From a checkpoint of a small mixture-of-experts model trained on Wikipedia.
Size: 12 layers, width 512, vocabulary 16384, 161M parameters.
Training: a variant of Adam for the experts, 16549 steps.
Below are experts of layer 9 (counted from 0) of a mixture-of-experts language model. Rows are named router (the router's row for the expert), up (a neuron's input weights, with its number) and show model dimensions 128-255. Each number is 50 + 15 x the weight over its row's rms, rounded and kept within 0 to 99.
After each expert's rows: a language model's description of what the expert responds to. This comes from a sample of Wikipedia text that the model never trained on.

# expert 49
router:40 53 69 62 49 47 38 60 54 36 47 28 62 59 34 41 47 36 29 31 66 74 22 39 43 83 38 44 41 54 41 54 36 67 37 66 33 27 67 45 71 63 58 62 57 48 19 63 54 44 65 65 46 44 57 48 56 45 20 48 49 78 65 36 75 55 24 65 49 53 40 60 27 49 33 53 41 40 73 46 49 52 25 76 45 80 36 41 40 49 32 38 47 56 38 57 57 59 46 54 31 79 55 63 58 34 26 44 40 47 45 54 69 37 39 60 78 40 49 56 50 50 32 36 57 42 61 39
up0:35 80 68 57 34 60 58 29 64 43 81 31 56 68 88 36 34 39 27 69 45 45 49 66 64 68 60 46 54 27 45 39 65 59 51 29 50 54 39 61 63 69 46 71 46 46 53 52 57 42 68 57 45 34 62 49 35 62 55 26 56 63 50 37 43 45 63 84 53 53 66 63 53 45 45 46 23 50 64 21 40 59 42 35 40 41 55 35 66 45 49 62 30 48 44 65 27 49 49 63 55 73 34 56 48 52 16 29 64 74 25 36 40 60 69 56 53 42 60 45 41 52 58 70 38 54 65 59
Opening quotation marks and determiners or pronouns starting a noun phrase, e.g. "irregular", the official, The Murani, his, its.

# expert 43
router:37 50 46 64 68 32 69 60 46 49 46 65 64 42 34 53 44 29 73 53 57 51 64 56 78 32 45 85 52 57 31 27 55 59 54 48 38 39 57 54 48 49 71 69 50 40 45 67 59 58 54 36 69 64 59 53 54 56 45 55 49 61 38 35 73 42 43 34 44 33 58 49 49 40 45 33 35 29 40 47 76 51 57 72 62 54 43 37 47 34 44 43 83 52 49 61 63 63 55 69 70 33 33 85 51 65 12 59 38 49 68 35 67 46 46 73 50 45 29 59 40 36 65 50 50 53 69 59
up0:45 30 42 36 37 53 30 56 57 68 67 49 39 43 69 72 48 44 31 42 45 62 62 56 43 44 35 45 66 41 36 50 83 21 43 42 41 80 10 45 44 40 44 50 37 82 48 26 42 52 68 43 51 29 30 24 42 70 61 41 39 71 68 53 26 66 73 34 57 64 52 81 36 37 30 51 54 26 60 24 54 55 27 53 29 52 30 52 79 46 55 40 69 49 45 30 56 43 66 42 38 66 69 65 43 33 61 81 43 28 40 47 54 55 59 70 50 73 73 63 65 78 35 33 58 60 43 51
Digits and Roman numerals inside model, route and catalogue codes, e.g. Il-76, Class 385, FM 1203, III, Avenue.

# expert 39
router:58 38 48 53 38 41 21 19 54 73 49 47 41 33 40 59 73 41 47 50 39 53 66 35 54 62 66 11 59 39 51 58 25 56 41 67 47 59 30 61 55 27 69 26 58 55 56 24 47 51 60 55 54 44 35 55 35 71 46 74 34 40 59 50 51 44 50 47 45 41 52 58 62 51 40 40 59 34 68 28 26 30 54 49 55 67 46 37 64 53 70 64 45 58 55 59 26 48 32 42 36 29 50 33 56 55 52 53 65 41 61 57 42 39 71 44 70 73 40 60 55 52 40 50 76 27 42 43
up0:61 46 68 45 21 64 22 49 44 61 27 47 46 49 62 72 41 29 35 53 45 37 46 41 85 44 85 41 47 34 39 37 87 69 44 50 49 82 36 62 43 42 42 49 70 55 52 25 26 40 42 58 15 67 48 52 28 34 33 30 49 44 55 28 52 29 52 60 52 43 71 40 44 41 56 41 47 54 27 73 54 38 43 68 57 62 68 44 65 42 41 31 43 46 40 62 46 48 37 58 34 63 32 37 42 25 61 67 73 37 48 35 62 87 35 53 67 58 73 23 36 33 25 51 40 47 53 46
City, country and region names and their word pieces after in, of or from, e.g. London, Paris, Lus-aka, Mad-ras, New York.

# expert 55
router:28 59 33 53 58 17 67 66 54 65 42 51 61 73 77 39 52 36 28 58 36 40 77 54 59 57 41 84 45 72 48 70 41 67 65 71 46 50 54 63 54 66 52 37 46 28 40 78 43 44 22 50 70 73 71 55 60 42 63 51 55 42 44 54 77 48 52 29 33 58 46 58 51 55 64 46 32 58 44 42 82 52 55 47 46 65 90 46 61 53 52 52 43 42 48 32 81 48 41 44 53 64 64 58 59 23 52 50 66 25 46 49 51 30 19 35 35 54 44 24 43 54 34 61 67 41 25 58
up0:68 50 70 33 53 64 50 79 68 50 43 38 53 45 37 60 47 26 64 44 44 50 62 27 44 28 52 32 57 64 66 37 46 47 42 60 48 46 58 15 44 60 43 56 70 58 37 37 59 53 18 70 58 36 56 76 57 60 77 48 46 50 47 29 49 29 33 52 34 48 43 15 44 29 69 55 38 46 25 56 56 65 69 45 51 20 29 84 41 42 72 29 62 52 69 61 36 24 52 11 16 38 62 44 42 38 48 20 83 39 73 43 56 47 45 24 66 76 59 53 47 56 32 64 44 64 39 58
Pipes, colons and dashes separating table cells or infobox fields, often before names, e.g. RUS | Nikolay, Authority:, Genus:.

# expert 28
router:20 19 45 62 62 56 56 32 47 74 73 27 56 39 72 55 59 54 54 38 84 46 75 69 50 62 67 33 75 50 28 36 52 44 57 65 25 63 58 65 67 55 51 35 33 51 70 52 57 56 63 60 43 64 41 50 30 65 58 59 65 43 40 31 30 52 38 53 23 81 23 29 47 40 37 45 34 46 53 55 27 38 43 34 73 61 62 21 48 67 51 57 56 56 63 45 66 85 60 55 66 83 71 67 50 55 50 70 51 75 60 73 51 26 40 38 49 61 44 46 70 51 36 71 44 37 73 66
up0:16 60 66 47 31 25 49 67 41 61 47 56 44 66 68 43 57 34 60 73 50 66 63 19 49 52 71 43 58 49 54 57 66 33 36 58 49 75 51 57 33 56 34 40 53 78 44 44 42 46 46 40 45 50 44 60 54 55 63 49 51 45 69 52 68 47 85 52 47 46 44 53 34 58 49 44 60 41 40 62 86 39 53 28 30 32 33 50 39 35 69 60 65 48 83 45 53 57 43 71 27 46 53 65 48 48 38 51 44 62 53 59 43 56 81 78 25 45 53 42 58 50 23 34 50 26 50 35
Nouns naming institutions or systems, often after the or an adjective, such as government, Republic, Army, Court, Festival, office.

# expert 41
router:29 33 59 59 72 47 39 45 36 65 31 53 56 38 65 99 57 80 41 52 18 26 64 55 42 55 64 61 55 57 60 80 49 52 58 58 41 27 35 42 27 50 51 51 47 41 42 41 70 65 31 42 27 58 50 55 70 53 52 51 14 45 37 57 45 56 47 52 83 58 43 49 66 56 44 23 44 67 26 64 79 53 56 57 49 42 68 55 53 41 49 37 64 54 44 45 37 43 56 50 52 19 47 37 50 81 39 58 50 65 22 63 29 85 42 52 12 42 63 28 57 47 43 51 41 48 39 54
up0:44 38 59 54 56 49 46 40 43 62 36 40 71 50 37 51 79 46 38 34 50 75 37 28 49 62 57 34 43 35 28 45 62 51 51 51 55 57 57 47 19 51 61 49 48 61 63 38 57 51 72 42 33 62 53 41 34 13 40 63 56 37 45 57 24 52 51 72 27 58 58 50 33 24 56 54 47 59 48 00 54 79 92 51 56 34 44 63 48 35 74 51 35 91 67 66 62 49 46 31 60 53 38 28 50 41 42 50 54 70 45 31 55 56 51 57 55 30 33 44 42 70 30 71 60 43 49 37
Prepositions like in, on, at, for, during that follow a verb or noun and introduce a phrase, as in flies on, open in.

# expert 33
router:21 77 50 53 55 73 35 67 35 53 59 38 49 39 39 24 55 49 56 69 22 52 76 24 55 76 51 62 62 29 40 68 55 18 52 63 63 54 49 55 42 54 48 54 53 44 51 53 25 27 64 49 38 55 54 59 56 50 53 54 36 54 42 53 65 66 59 29 57 52 50 71 86 55 42 18 66 46 51 34 80 44 70 46 56 41 55 40 72 32 57 71 67 38 42 75 52 55 49 39 32 42 51 49 34 34 46 62 64 28 60 52 78 77 46 46 08 34 24 48 43 57 36 60 68 45 45 53
up0:45 46 26 25 36 55 47 64 52 45 59 80 37 49 17 42 65 28 62 47 53 17 17 60 64 59 83 31 56 40 57 32 50 56 27 39 48 36 40 37 46 56 60 68 55 59 67 33 34 47 59 42 51 62 41 63 67 54 65 33 50 44 55 32 33 34 58 66 44 65 27 52 60 28 56 42 59 42 32 48 47 66 39 30 26 40 51 72 58 53 59 33 44 45 60 29 53 28 42 50 46 65 45 58 41 45 86 44 70 37 07 24 81 41 90 42 47 74 36 50 52 45 43 37 46 56 28 66
Commas separating a city from its country or region, as in Batman, Turkey or Kurume Cup, Japan, plus other list punctuation.

# expert 32
router:38 49 38 47 62 00 38 78 41 70 53 51 50 43 71 77 56 52 47 55 12 35 65 62 42 46 46 33 68 66 52 66 55 32 26 64 37 47 45 36 29 55 53 47 47 43 57 65 68 59 52 37 41 21 49 58 61 61 47 61 55 87 54 60 76 61 48 34 72 34 59 41 49 43 50 26 57 71 31 54 88 58 62 55 47 29 70 43 34 64 58 60 46 57 38 40 51 49 61 46 52 35 44 43 37 66 50 61 43 49 40 64 28 76 44 51 02 66 52 37 67 53 41 62 59 47 33 39
up0:70 71 71 40 58 58 55 45 60 68 25 37 26 25 70 66 46 39 36 56 52 52 38 48 61 71 63 75 53 32 48 40 37 43 52 45 23 93 40 38 56 31 59 86 35 49 50 43 70 45 52 67 49 32 77 16 36 36 42 65 48 56 24 48 57 49 62 53 31 47 48 12 30 42 76 67 44 52 31 64 52 60 38 35 45 60 45 41 35 52 59 46 50 13 37 66 64 47 60 55 23 53 37 32 19 56 48 44 19 49 56 63 54 28 59 87 51 42 40 13 87 51 61 71 47 44 99 41
Prepositions and connectors like by, of, with, including, via, against, especially agent "by" after passive verbs.

# expert 56
router:12 71 50 72 63 56 60 83 29 29 73 50 52 47 94 30 34 49 40 48 17 69 27 26 47 72 63 47 52 54 35 68 43 76 45 45 45 37 36 22 36 31 36 27 47 57 44 70 18 43 69 52 42 41 43 49 70 67 51 54 54 44 62 57 54 35 62 47 38 49 74 51 63 42 47 56 51 58 41 47 63 70 31 47 57 42 59 49 68 57 33 48 37 39 44 39 64 33 44 45 45 24 38 34 59 45 60 53 37 35 60 32 51 54 50 47 35 45 55 43 53 76 47 40 44 44 70 68
up0:45 71 49 71 39 53 64 26 50 58 62 43 29 55 34 54 21 34 81 45 56 53 47 34 25 63 65 61 67 45 67 62 45 69 27 50 41 86 39 43 63 70 56 42 73 66 35 59 34 14 31 67 60 64 43 63 36 47 46 35 71 44 60 56 74 30 64 45 20 40 53 42 64 50 69 52 41 36 36 61 55 41 40 50 45 61 54 63 47 47 27 51 44 45 46 41 53 69 73 50 39 48 67 47 32 46 71 74 42 66 47 29 36 48 27 63 63 53 27 29 40 61 51 73 57 26 21 72
Words opening biography or article leads after a title heading, e.g. born, American, former, is an, closing parenthesis.

# expert 63
router:58 67 52 62 41 72 46 40 40 55 51 46 54 52 67 63 46 37 10 32 77 32 58 32 58 45 35 46 33 43 68 62 55 70 46 47 73 52 39 60 41 55 48 53 68 46 73 38 56 57 63 49 56 59 32 27 48 50 49 34 26 38 39 70 35 44 29 34 81 43 62 73 51 42 42 40 59 53 40 51 55 41 59 53 64 38 57 41 42 59 37 43 62 28 49 70 74 45 61 42 39 40 29 53 28 85 43 57 54 52 44 61 30 54 27 75 03 36 61 53 56 23 48 62 45 55 23 46
up0:49 35 55 36 51 64 30 40 63 74 51 61 57 59 13 41 86 51 48 47 69 74 71 58 51 28 69 46 48 38 18 82 56 36 54 36 42 29 50 57 40 39 66 55 73 37 58 46 37 36 54 53 43 00 51 53 49 56 48 60 62 31 63 54 64 31 57 57 47 78 54 57 39 45 56 76 49 43 32 38 61 59 38 51 57 38 58 56 54 43 47 48 40 33 31 42 38 38 53 57 60 34 56 30 75 13 48 65 37 31 78 58 74 55 89 57 43 42 50 13 57 59 45 55 38 44 63 39
Prepositions, conjunctions and particles that start a phrase, such as out of, before, after, until, under, off, due to.

# expert 53
router:52 37 43 68 56 54 82 64 52 47 56 78 44 71 44 75 26 77 55 31 95 34 52 61 38 48 66 63 68 59 50 44 33 42 57 28 59 60 62 64 35 40 35 58 47 64 56 49 70 69 39 63 42 59 71 36 65 70 57 29 99 52 58 29 59 29 27 71 55 37 62 33 40 63 61 45 20 66 52 55 29 32 71 25 43 74 38 63 27 63 35 63 46 54 50 67 42 41 73 62 34 77 41 31 61 68 34 54 51 34 32 59 41 27 50 46 83 62 35 53 44 37 50 71 34 68 39 64
up0:48 54 50 31 61 45 66 22 75 60 32 44 55 74 74 52 60 50 39 44 40 68 31 47 40 68 40 68 51 66 75 55 82 80 52 65 62 47 47 37 36 65 57 68 61 21 05 64 30 41 17 43 39 45 64 51 62 64 48 54 47 46 38 56 92 42 80 57 36 31 61 38 72 42 41 36 27 50 33 36 16 36 69 57 49 47 73 48 60 31 50 20 67 45 70 73 54 24 54 53 59 56 49 30 47 70 57 31 42 46 59 44 60 57 26 71 65 55 49 36 46 46 44 61 52 40 33 49
Nouns after a, an or a number, mostly time spans like years, days, months, also counted things like wins, reporter.

# expert 17
router:54 67 54 35 77 44 30 11 52 45 62 38 66 20 60 57 42 77 84 80 57 55 43 48 33 63 53 62 50 63 51 64 38 44 69 73 51 31 66 41 65 26 71 70 47 46 47 78 70 44 41 54 29 71 38 57 47 34 69 47 30 61 28 72 23 64 33 50 68 35 51 54 45 53 59 49 53 42 52 36 50 50 52 82 60 15 49 52 39 36 29 35 54 34 37 65 58 41 75 24 27 46 80 74 50 28 47 63 30 74 54 70 47 62 39 43 51 42 51 45 64 54 30 59 60 25 40 74
up0:22 37 51 33 63 56 48 63 21 25 40 48 35 45 77 53 63 38 48 40 57 29 50 57 36 37 47 32 66 36 64 63 44 55 61 68 56 61 86 30 45 73 42 57 55 43 56 39 71 55 63 26 38 76 65 50 52 43 67 51 70 39 84 68 41 48 80 65 71 25 42 25 28 34 61 41 51 22 46 36 37 59 41 62 46 54 62 23 78 39 39 36 46 32 38 67 25 63 47 43 46 61 64 57 43 68 53 57 67 55 32 50 54 18 52 44 48 35 59 43 53 47 45 36 54 54 40 87
Cells in sports statistics tables, often a space or zero after a pipe, plus the word up or down, as in upright, up to.

# expert 38
router:71 39 52 51 66 62 44 25 59 61 38 34 69 17 44 57 40 68 43 49 68 69 61 57 36 20 10 72 44 66 40 30 57 44 26 33 18 51 58 43 49 31 63 65 51 63 72 60 48 62 67 40 35 40 57 61 56 59 52 45 53 39 38 45 33 52 38 50 54 45 59 52 77 22 59 56 22 34 63 69 26 54 29 48 33 48 37 26 56 77 63 53 39 19 88 38 59 63 64 45 52 53 72 55 58 62 51 68 63 30 67 59 38 41 60 40 42 57 66 68 64 34 69 66 72 32 48 60
up0:56 46 54 40 55 87 35 50 50 71 67 58 38 37 41 51 70 60 85 54 53 59 24 49 55 54 38 29 51 28 61 55 40 24 57 38 63 53 50 64 51 45 16 55 20 56 66 40 47 58 36 32 25 43 35 48 76 36 51 67 51 57 77 63 45 57 73 36 64 62 50 52 46 41 34 54 80 44 39 39 37 42 75 57 25 69 57 48 33 24 62 46 41 47 48 48 30 56 28 81 69 45 60 50 27 64 62 45 45 60 56 66 29 57 54 55 51 67 63 39 63 76 64 67 43 12 55 41
Column headers and separators in wiki tables, e.g. Candidate, Votes, ±%, Notes, Role, Semifinalists, pipe rows.

# expert 58
router:53 48 68 39 54 29 76 84 46 66 66 54 45 54 55 50 62 29 73 64 83 66 69 30 45 69 44 08 56 66 48 48 56 55 48 46 39 44 54 51 75 64 32 49 37 48 40 84 39 35 51 59 61 42 48 64 62 48 31 62 44 52 50 77 49 53 62 53 70 64 11 44 49 56 72 44 12 42 46 58 67 57 39 54 48 46 55 39 62 45 39 62 37 47 53 18 50 62 46 55 59 66 42 60 61 24 51 61 62 61 52 47 75 36 44 41 56 61 40 44 42 43 42 39 40 35 75 34
up0:86 48 40 54 57 19 37 27 49 47 43 25 68 40 39 59 46 54 46 53 53 43 31 38 35 37 35 45 34 66 62 62 24 45 58 61 75 51 45 32 39 43 50 61 44 75 54 32 36 45 57 60 44 47 47 48 42 34 59 48 40 48 61 23 63 41 37 31 37 44 83 36 34 44 43 49 52 66 86 72 51 58 73 61 58 59 53 72 34 72 37 54 12 75 67 44 66 55 62 43 62 55 28 54 55 66 68 32 46 44 64 67 57 56 44 75 56 65 35 73 48 27 74 52 15 40 70 60
A bare space token standing before a number after a colon or word in infoboxes and tables, such as Floor count: 15, finished 21st.

# expert 5
router:26 47 49 65 54 39 51 27 36 38 49 60 73 51 90 54 38 56 53 54 83 71 41 58 56 42 47 32 59 51 37 30 47 36 59 54 68 75 51 47 62 59 55 36 74 45 45 61 61 63 63 58 80 63 57 46 28 59 67 41 40 63 56 73 60 37 32 46 64 53 50 68 36 56 49 51 78 57 36 69 64 57 58 73 61 57 57 52 31 49 54 50 58 33 53 77 71 36 46 52 51 85 55 61 46 30 19 34 58 46 65 54 74 55 34 34 33 81 42 77 65 45 64 55 47 62 62 40
up0:39 70 34 19 32 40 44 64 59 41 17 58 60 75 50 34 32 78 43 39 41 66 19 27 67 54 37 57 41 77 53 44 30 67 69 36 58 40 43 25 48 65 56 71 65 52 56 62 53 29 55 64 48 48 54 44 36 72 74 72 50 46 41 68 40 14 26 67 64 43 51 44 46 25 41 43 47 51 61 58 32 97 30 55 58 39 37 59 55 67 71 79 50 48 28 58 33 30 27 40 46 42 47 49 68 41 62 74 45 55 40 72 50 27 71 54 59 41 56 69 69 47 54 56 59 43 38 99
Closing parentheses, braces, brackets and quotation marks ending a short span, plus percent signs, as in (NBA), +14%), "cattle baron".

# expert 8
router:30 33 34 57 44 66 56 85 57 49 52 18 51 54 58 53 46 56 51 61 53 68 42 31 47 51 49 49 59 44 60 51 31 33 70 70 51 61 38 49 58 45 54 74 62 59 87 43 48 33 84 41 80 32 26 32 49 43 68 36 50 40 46 67 45 66 27 61 65 39 45 33 46 29 54 47 54 38 67 12 34 58 44 45 44 47 45 37 56 58 47 66 44 62 55 66 37 34 75 55 39 49 66 68 49 47 33 38 42 47 48 40 43 30 63 83 58 20 66 70 30 35 63 66 64 66 62 44
up0:58 45 49 35 56 62 60 63 33 62 50 45 62 48 42 48 72 30 58 47 58 56 45 43 59 30 47 16 58 60 57 36 91 28 37 48 36 69 46 58 54 28 61 71 57 40 57 45 57 36 57 62 53 57 59 58 67 67 61 51 32 52 44 54 70 37 20 76 32 51 44 70 60 63 60 36 56 61 56 36 47 51 72 44 63 49 59 34 32 63 23 50 64 66 57 31 71 92 24 60 55 50 67 38 39 39 34 14 68 46 46 48 54 56 57 38 31 36 51 56 37 67 28 11 59 43 54 51
Unit abbreviations (m, ft, km, °N) plus first letters or pieces of longer words, e.g. m in mullions, palae-ont-ologist.

# expert 23
router:62 62 44 63 52 50 51 28 51 48 74 46 66 29 36 37 58 16 47 56 39 67 49 36 65 66 60 64 51 27 35 45 34 45 65 49 59 47 47 52 62 21 58 45 70 50 57 70 34 29 69 38 70 57 27 49 28 62 62 56 46 36 40 29 39 32 63 29 21 69 54 61 67 34 60 28 55 42 54 33 71 41 54 65 35 42 30 39 76 67 61 64 55 36 68 69 44 41 50 59 25 48 67 44 42 44 43 60 54 14 47 74 55 36 85 35 44 48 51 70 51 48 39 59 75 23 50 51
up0:50 52 64 63 28 65 54 61 59 58 26 38 55 50 00 34 54 46 75 32 67 38 49 37 58 60 47 50 17 35 53 59 68 34 43 73 73 43 77 58 33 53 53 38 67 51 66 65 48 33 42 33 70 54 54 44 49 56 74 68 54 44 53 35 39 71 53 34 71 68 42 29 77 47 28 42 60 38 51 28 20 57 55 64 43 35 48 41 33 47 29 35 57 60 60 56 27 01 58 59 41 58 71 59 58 22 74 56 35 48 45 51 92 33 25 48 46 43 26 50 66 58 38 44 53 73 12 40
Country, state and region names after a comma ending a location, such as England, Arizona, and digits inside decimal coordinate figures.

# expert 54
router:60 67 62 54 26 33 74 65 57 46 34 53 55 56 29 13 44 92 35 52 59 35 55 42 61 37 50 20 68 57 71 49 48 42 54 56 40 46 27 58 51 53 56 33 57 62 52 73 36 46 62 54 58 24 38 40 59 63 44 75 46 37 33 58 46 42 50 62 57 38 77 36 40 63 29 44 36 43 62 54 43 27 54 52 45 50 52 64 52 56 28 51 53 68 56 49 66 47 24 56 68 70 54 46 69 55 59 50 46 58 32 66 59 41 61 34 76 63 55 55 57 65 35 52 48 59 47 36
up0:71 47 45 36 56 78 62 54 61 24 62 64 22 58 67 65 58 52 76 52 50 51 48 44 71 67 57 26 38 37 66 34 80 46 56 50 46 56 56 61 28 40 36 19 59 57 70 30 80 44 55 72 48 50 76 13 54 38 42 60 68 77 40 59 29 34 49 37 52 49 41 20 78 47 47 62 36 47 56 48 46 42 43 48 69 66 58 07 79 41 65 43 52 59 48 72 48 18 28 67 57 40 75 64 49 68 23 61 60 53 41 46 60 51 73 43 36 51 30 33 66 52 44 61 40 38 70 54
Articles and quantity words opening a noun phrase, often after a preposition, such as a, some, many, several, one.

# expert 59
router:64 47 74 32 30 37 39 84 67 70 50 68 64 34 71 37 41 38 88 36 85 50 29 44 38 50 42 74 22 52 36 38 61 50 71 58 55 69 58 49 45 74 20 67 54 24 21 47 52 62 35 40 69 43 24 51 16 20 71 59 48 48 40 40 41 61 52 46 67 28 58 31 20 57 38 19 32 46 58 73 71 73 59 83 65 61 55 58 44 47 33 57 60 57 60 69 60 45 46 54 58 71 54 65 78 59 29 71 49 54 49 49 67 49 58 64 50 58 67 46 71 41 44 81 45 35 48 29
up0:48 76 17 77 37 29 27 71 54 42 60 40 38 55 65 71 46 45 43 42 36 80 25 63 36 67 43 36 46 27 51 63 33 49 37 46 51 50 34 69 70 43 70 34 70 53 79 38 54 15 71 58 47 25 25 38 39 68 66 75 63 61 59 45 52 42 32 81 45 38 37 61 37 31 41 63 63 47 47 28 50 53 76 76 73 66 43 45 78 71 58 68 55 53 52 47 31 46 29 33 65 74 47 46 17 58 89 52 52 45 23 46 64 58 37 55 52 57 62 58 33 47 32 35 46 45 69 45
Digits inside numbers for heights, weights, sales, percentages and years, usually in infoboxes or tables, plus million, billion, kg, sq.

# expert 22
router:42 55 44 44 58 58 45 82 53 58 50 49 56 67 60 30 57 50 52 42 53 27 45 53 61 50 49 41 42 11 42 66 48 20 62 59 72 45 69 63 60 34 49 35 57 50 57 80 58 52 58 30 61 44 49 37 51 46 32 55 64 42 55 58 68 39 57 30 42 64 43 75 45 51 48 36 80 74 14 49 64 42 64 32 63 51 37 47 29 43 59 37 53 44 44 72 46 27 27 51 57 69 46 54 64 47 55 36 45 32 40 45 55 61 46 50 02 37 46 59 43 50 47 39 52 48 31 48
up0:55 47 69 63 42 42 47 48 70 41 70 64 52 61 55 54 74 75 48 76 55 69 54 50 32 46 86 43 57 59 31 30 50 60 32 69 45 35 61 65 45 42 21 30 64 46 54 24 44 52 78 33 42 33 62 54 46 39 62 67 68 13 72 32 34 50 58 56 49 64 38 59 34 44 66 66 39 65 04 47 32 50 69 44 06 28 56 45 49 18 54 44 31 50 45 55 51 59 51 65 22 55 72 43 50 61 82 55 37 35 20 51 56 43 43 51 64 47 48 72 46 39 31 52 47 62 52 71
Commas ending an introductory or appositive phrase before the main clause, plus clause linkers such as but, when, where, however, although.

# expert 62
router:67 41 56 52 26 45 56 62 70 28 46 47 53 68 32 10 31 51 24 28 75 54 62 54 71 42 47 39 55 50 52 39 37 60 53 62 58 53 62 71 62 45 59 68 36 50 13 65 47 27 32 65 39 47 37 40 63 46 36 66 38 57 36 46 37 52 52 37 57 29 57 70 48 71 33 34 20 53 77 49 63 45 48 59 47 69 39 64 57 38 33 49 57 25 54 58 47 60 45 47 29 78 50 41 74 36 37 57 40 31 52 23 25 35 38 29 99 40 45 53 58 59 30 52 35 52 46 48
up0:55 45 19 47 29 52 55 57 68 53 53 71 51 17 70 64 62 64 49 54 52 34 27 47 63 36 63 51 58 44 75 55 43 57 28 29 34 70 52 35 40 51 84 63 42 61 35 45 60 57 66 53 55 48 75 49 63 56 68 58 60 38 66 40 60 85 44 66 36 54 61 52 57 59 47 48 60 31 62 56 25 51 60 50 43 45 48 60 26 74 38 44 47 49 61 29 58 68 59 63 72 29 29 39 53 60 41 25 11 74 47 73 65 63 84 49 30 44 47 58 41 45 60 49 51 27 44 38
Articles and possessives after prepositions (the, a, his, their, another), plus pipe separators in music review score tables.

# expert 9
router:66 51 28 44 43 46 29 57 58 39 43 46 80 39 33 77 53 56 56 35 36 79 42 67 48 35 42 29 66 74 24 06 43 49 59 41 64 53 38 53 46 71 63 49 42 51 54 64 15 44 47 54 58 55 23 46 43 56 52 45 61 41 68 49 33 51 46 30 28 55 44 58 42 36 84 60 19 46 40 82 34 41 43 40 24 45 46 49 56 25 16 50 60 27 71 21 58 69 68 46 64 63 51 46 55 67 45 49 49 52 49 68 35 36 38 52 55 57 71 70 61 32 62 45 45 48 69 64
up0:60 40 51 48 44 46 57 46 50 65 54 20 18 61 38 50 26 61 39 29 66 57 32 43 63 41 27 57 73 59 56 41 63 70 70 47 50 20 73 61 62 38 60 47 44 80 49 32 37 59 57 35 55 37 71 63 37 56 67 60 76 36 64 84 41 41 83 51 56 84 52 52 63 57 37 48 44 49 63 06 58 40 52 30 46 65 63 61 83 62 40 20 48 37 41 34 50 54 51 50 62 64 51 43 46 63 59 45 52 39 49 67 56 50 20 28 24 50 82 59 53 44 67 59 36 46 35 47
Header words in sports, election and taxonomy tables and infoboxes, such as MPC, Genus, Species, Club, Total votes, Gold medal.

# expert 50
router:16 57 59 69 67 61 52 47 40 26 59 70 38 45 64 30 34 32 37 76 79 17 58 31 59 48 40 40 55 82 57 43 69 68 48 75 40 54 70 41 67 68 70 70 21 47 58 45 45 76 58 41 43 67 49 50 37 50 31 45 87 52 23 54 43 44 30 62 34 35 59 79 34 56 67 42 76 47 54 49 76 26 45 70 82 25 73 41 45 52 42 49 51 32 36 39 85 61 38 12 57 60 66 68 34 43 42 50 65 63 47 25 23 44 54 53 24 54 56 66 59 30 46 46 64 29 66 58
up0:52 18 36 45 46 66 45 55 46 52 68 39 81 57 51 34 64 37 52 47 59 39 21 47 86 51 55 61 65 36 52 43 75 63 52 52 47 48 43 57 47 51 48 66 59 28 68 68 50 46 52 56 45 35 42 38 62 76 37 48 22 64 76 38 54 53 42 52 59 44 47 57 73 34 32 60 38 56 26 74 47 67 29 38 43 60 89 42 52 54 45 75 51 81 43 27 34 57 36 60 60 36 37 77 46 73 64 68 59 50 33 54 57 47 62 32 34 46 40 28 41 11 44 33 77 49 88 08
Auxiliaries, modals and infinitive "to" after that, it, which, what, e.g. would be, is clear, expected to.

# expert 4
router:47 43 46 43 77 41 59 59 75 52 55 33 19 21 22 66 44 62 48 41 65 69 48 47 79 56 47 37 58 56 39 45 64 47 34 54 48 42 74 61 71 63 44 41 58 14 42 33 36 16 36 56 49 52 46 37 48 53 49 57 38 43 37 62 63 37 45 25 44 67 48 49 61 48 33 15 42 54 66 28 27 64 57 57 49 82 67 54 34 74 40 58 53 46 44 30 72 36 43 75 59 19 41 60 30 49 43 43 45 39 67 49 38 60 67 62 57 50 51 22 61 40 70 27 20 68 63 50
up0:25 53 53 20 53 36 54 64 36 52 39 35 37 39 35 67 49 43 43 17 67 34 37 48 54 47 40 96 70 38 63 49 48 64 39 42 67 58 64 48 70 49 38 68 43 29 39 58 45 50 19 42 69 38 47 38 36 63 49 45 63 49 28 36 45 54 85 52 54 41 52 82 64 37 44 38 39 55 50 47 79 47 85 29 47 29 70 36 49 51 69 59 49 66 58 39 35 40 65 65 58 62 55 39 65 53 42 45 66 57 41 17 56 62 56 49 63 25 46 43 62 27 63 65 34 67 42 38
Word pieces of personal names, mostly surnames, often inside a name and in cast or player tables, such as Yank-ov-ic, Drey-f-uss, Brown.

# expert 11
router:58 21 50 62 44 51 71 43 45 51 57 52 49 65 68 77 62 59 67 54 82 33 42 71 19 59 61 64 71 66 48 67 57 50 66 25 48 49 56 56 57 14 48 63 22 65 80 17 72 61 48 58 24 58 57 62 27 53 69 36 63 68 53 31 23 62 39 48 74 43 38 36 26 35 48 46 08 64 54 50 37 31 58 18 52 74 33 45 39 45 50 66 51 67 48 56 43 74 77 71 64 51 38 35 60 56 21 73 49 57 32 48 51 59 51 40 84 68 60 27 34 40 35 49 16 56 30 55
up0:49 16 35 45 65 48 52 36 47 56 61 50 63 50 43 50 67 34 61 61 53 83 69 40 64 48 58 49 29 60 62 47 54 54 61 51 64 17 44 32 39 37 67 45 64 61 64 54 21 22 53 73 70 50 44 55 50 58 49 58 65 46 55 57 52 50 50 31 22 42 64 54 73 64 51 65 57 49 03 73 50 51 63 42 80 29 39 41 52 65 48 79 47 64 36 66 64 54 50 70 68 24 46 81 46 27 29 36 52 15 78 47 45 45 68 48 53 59 53 95 61 42 09 38 72 53 52 41
Abstract nouns after a determiner or possessive, naming acts, roles or undertakings, such as goal, role, campaign, attempt, coalition, season.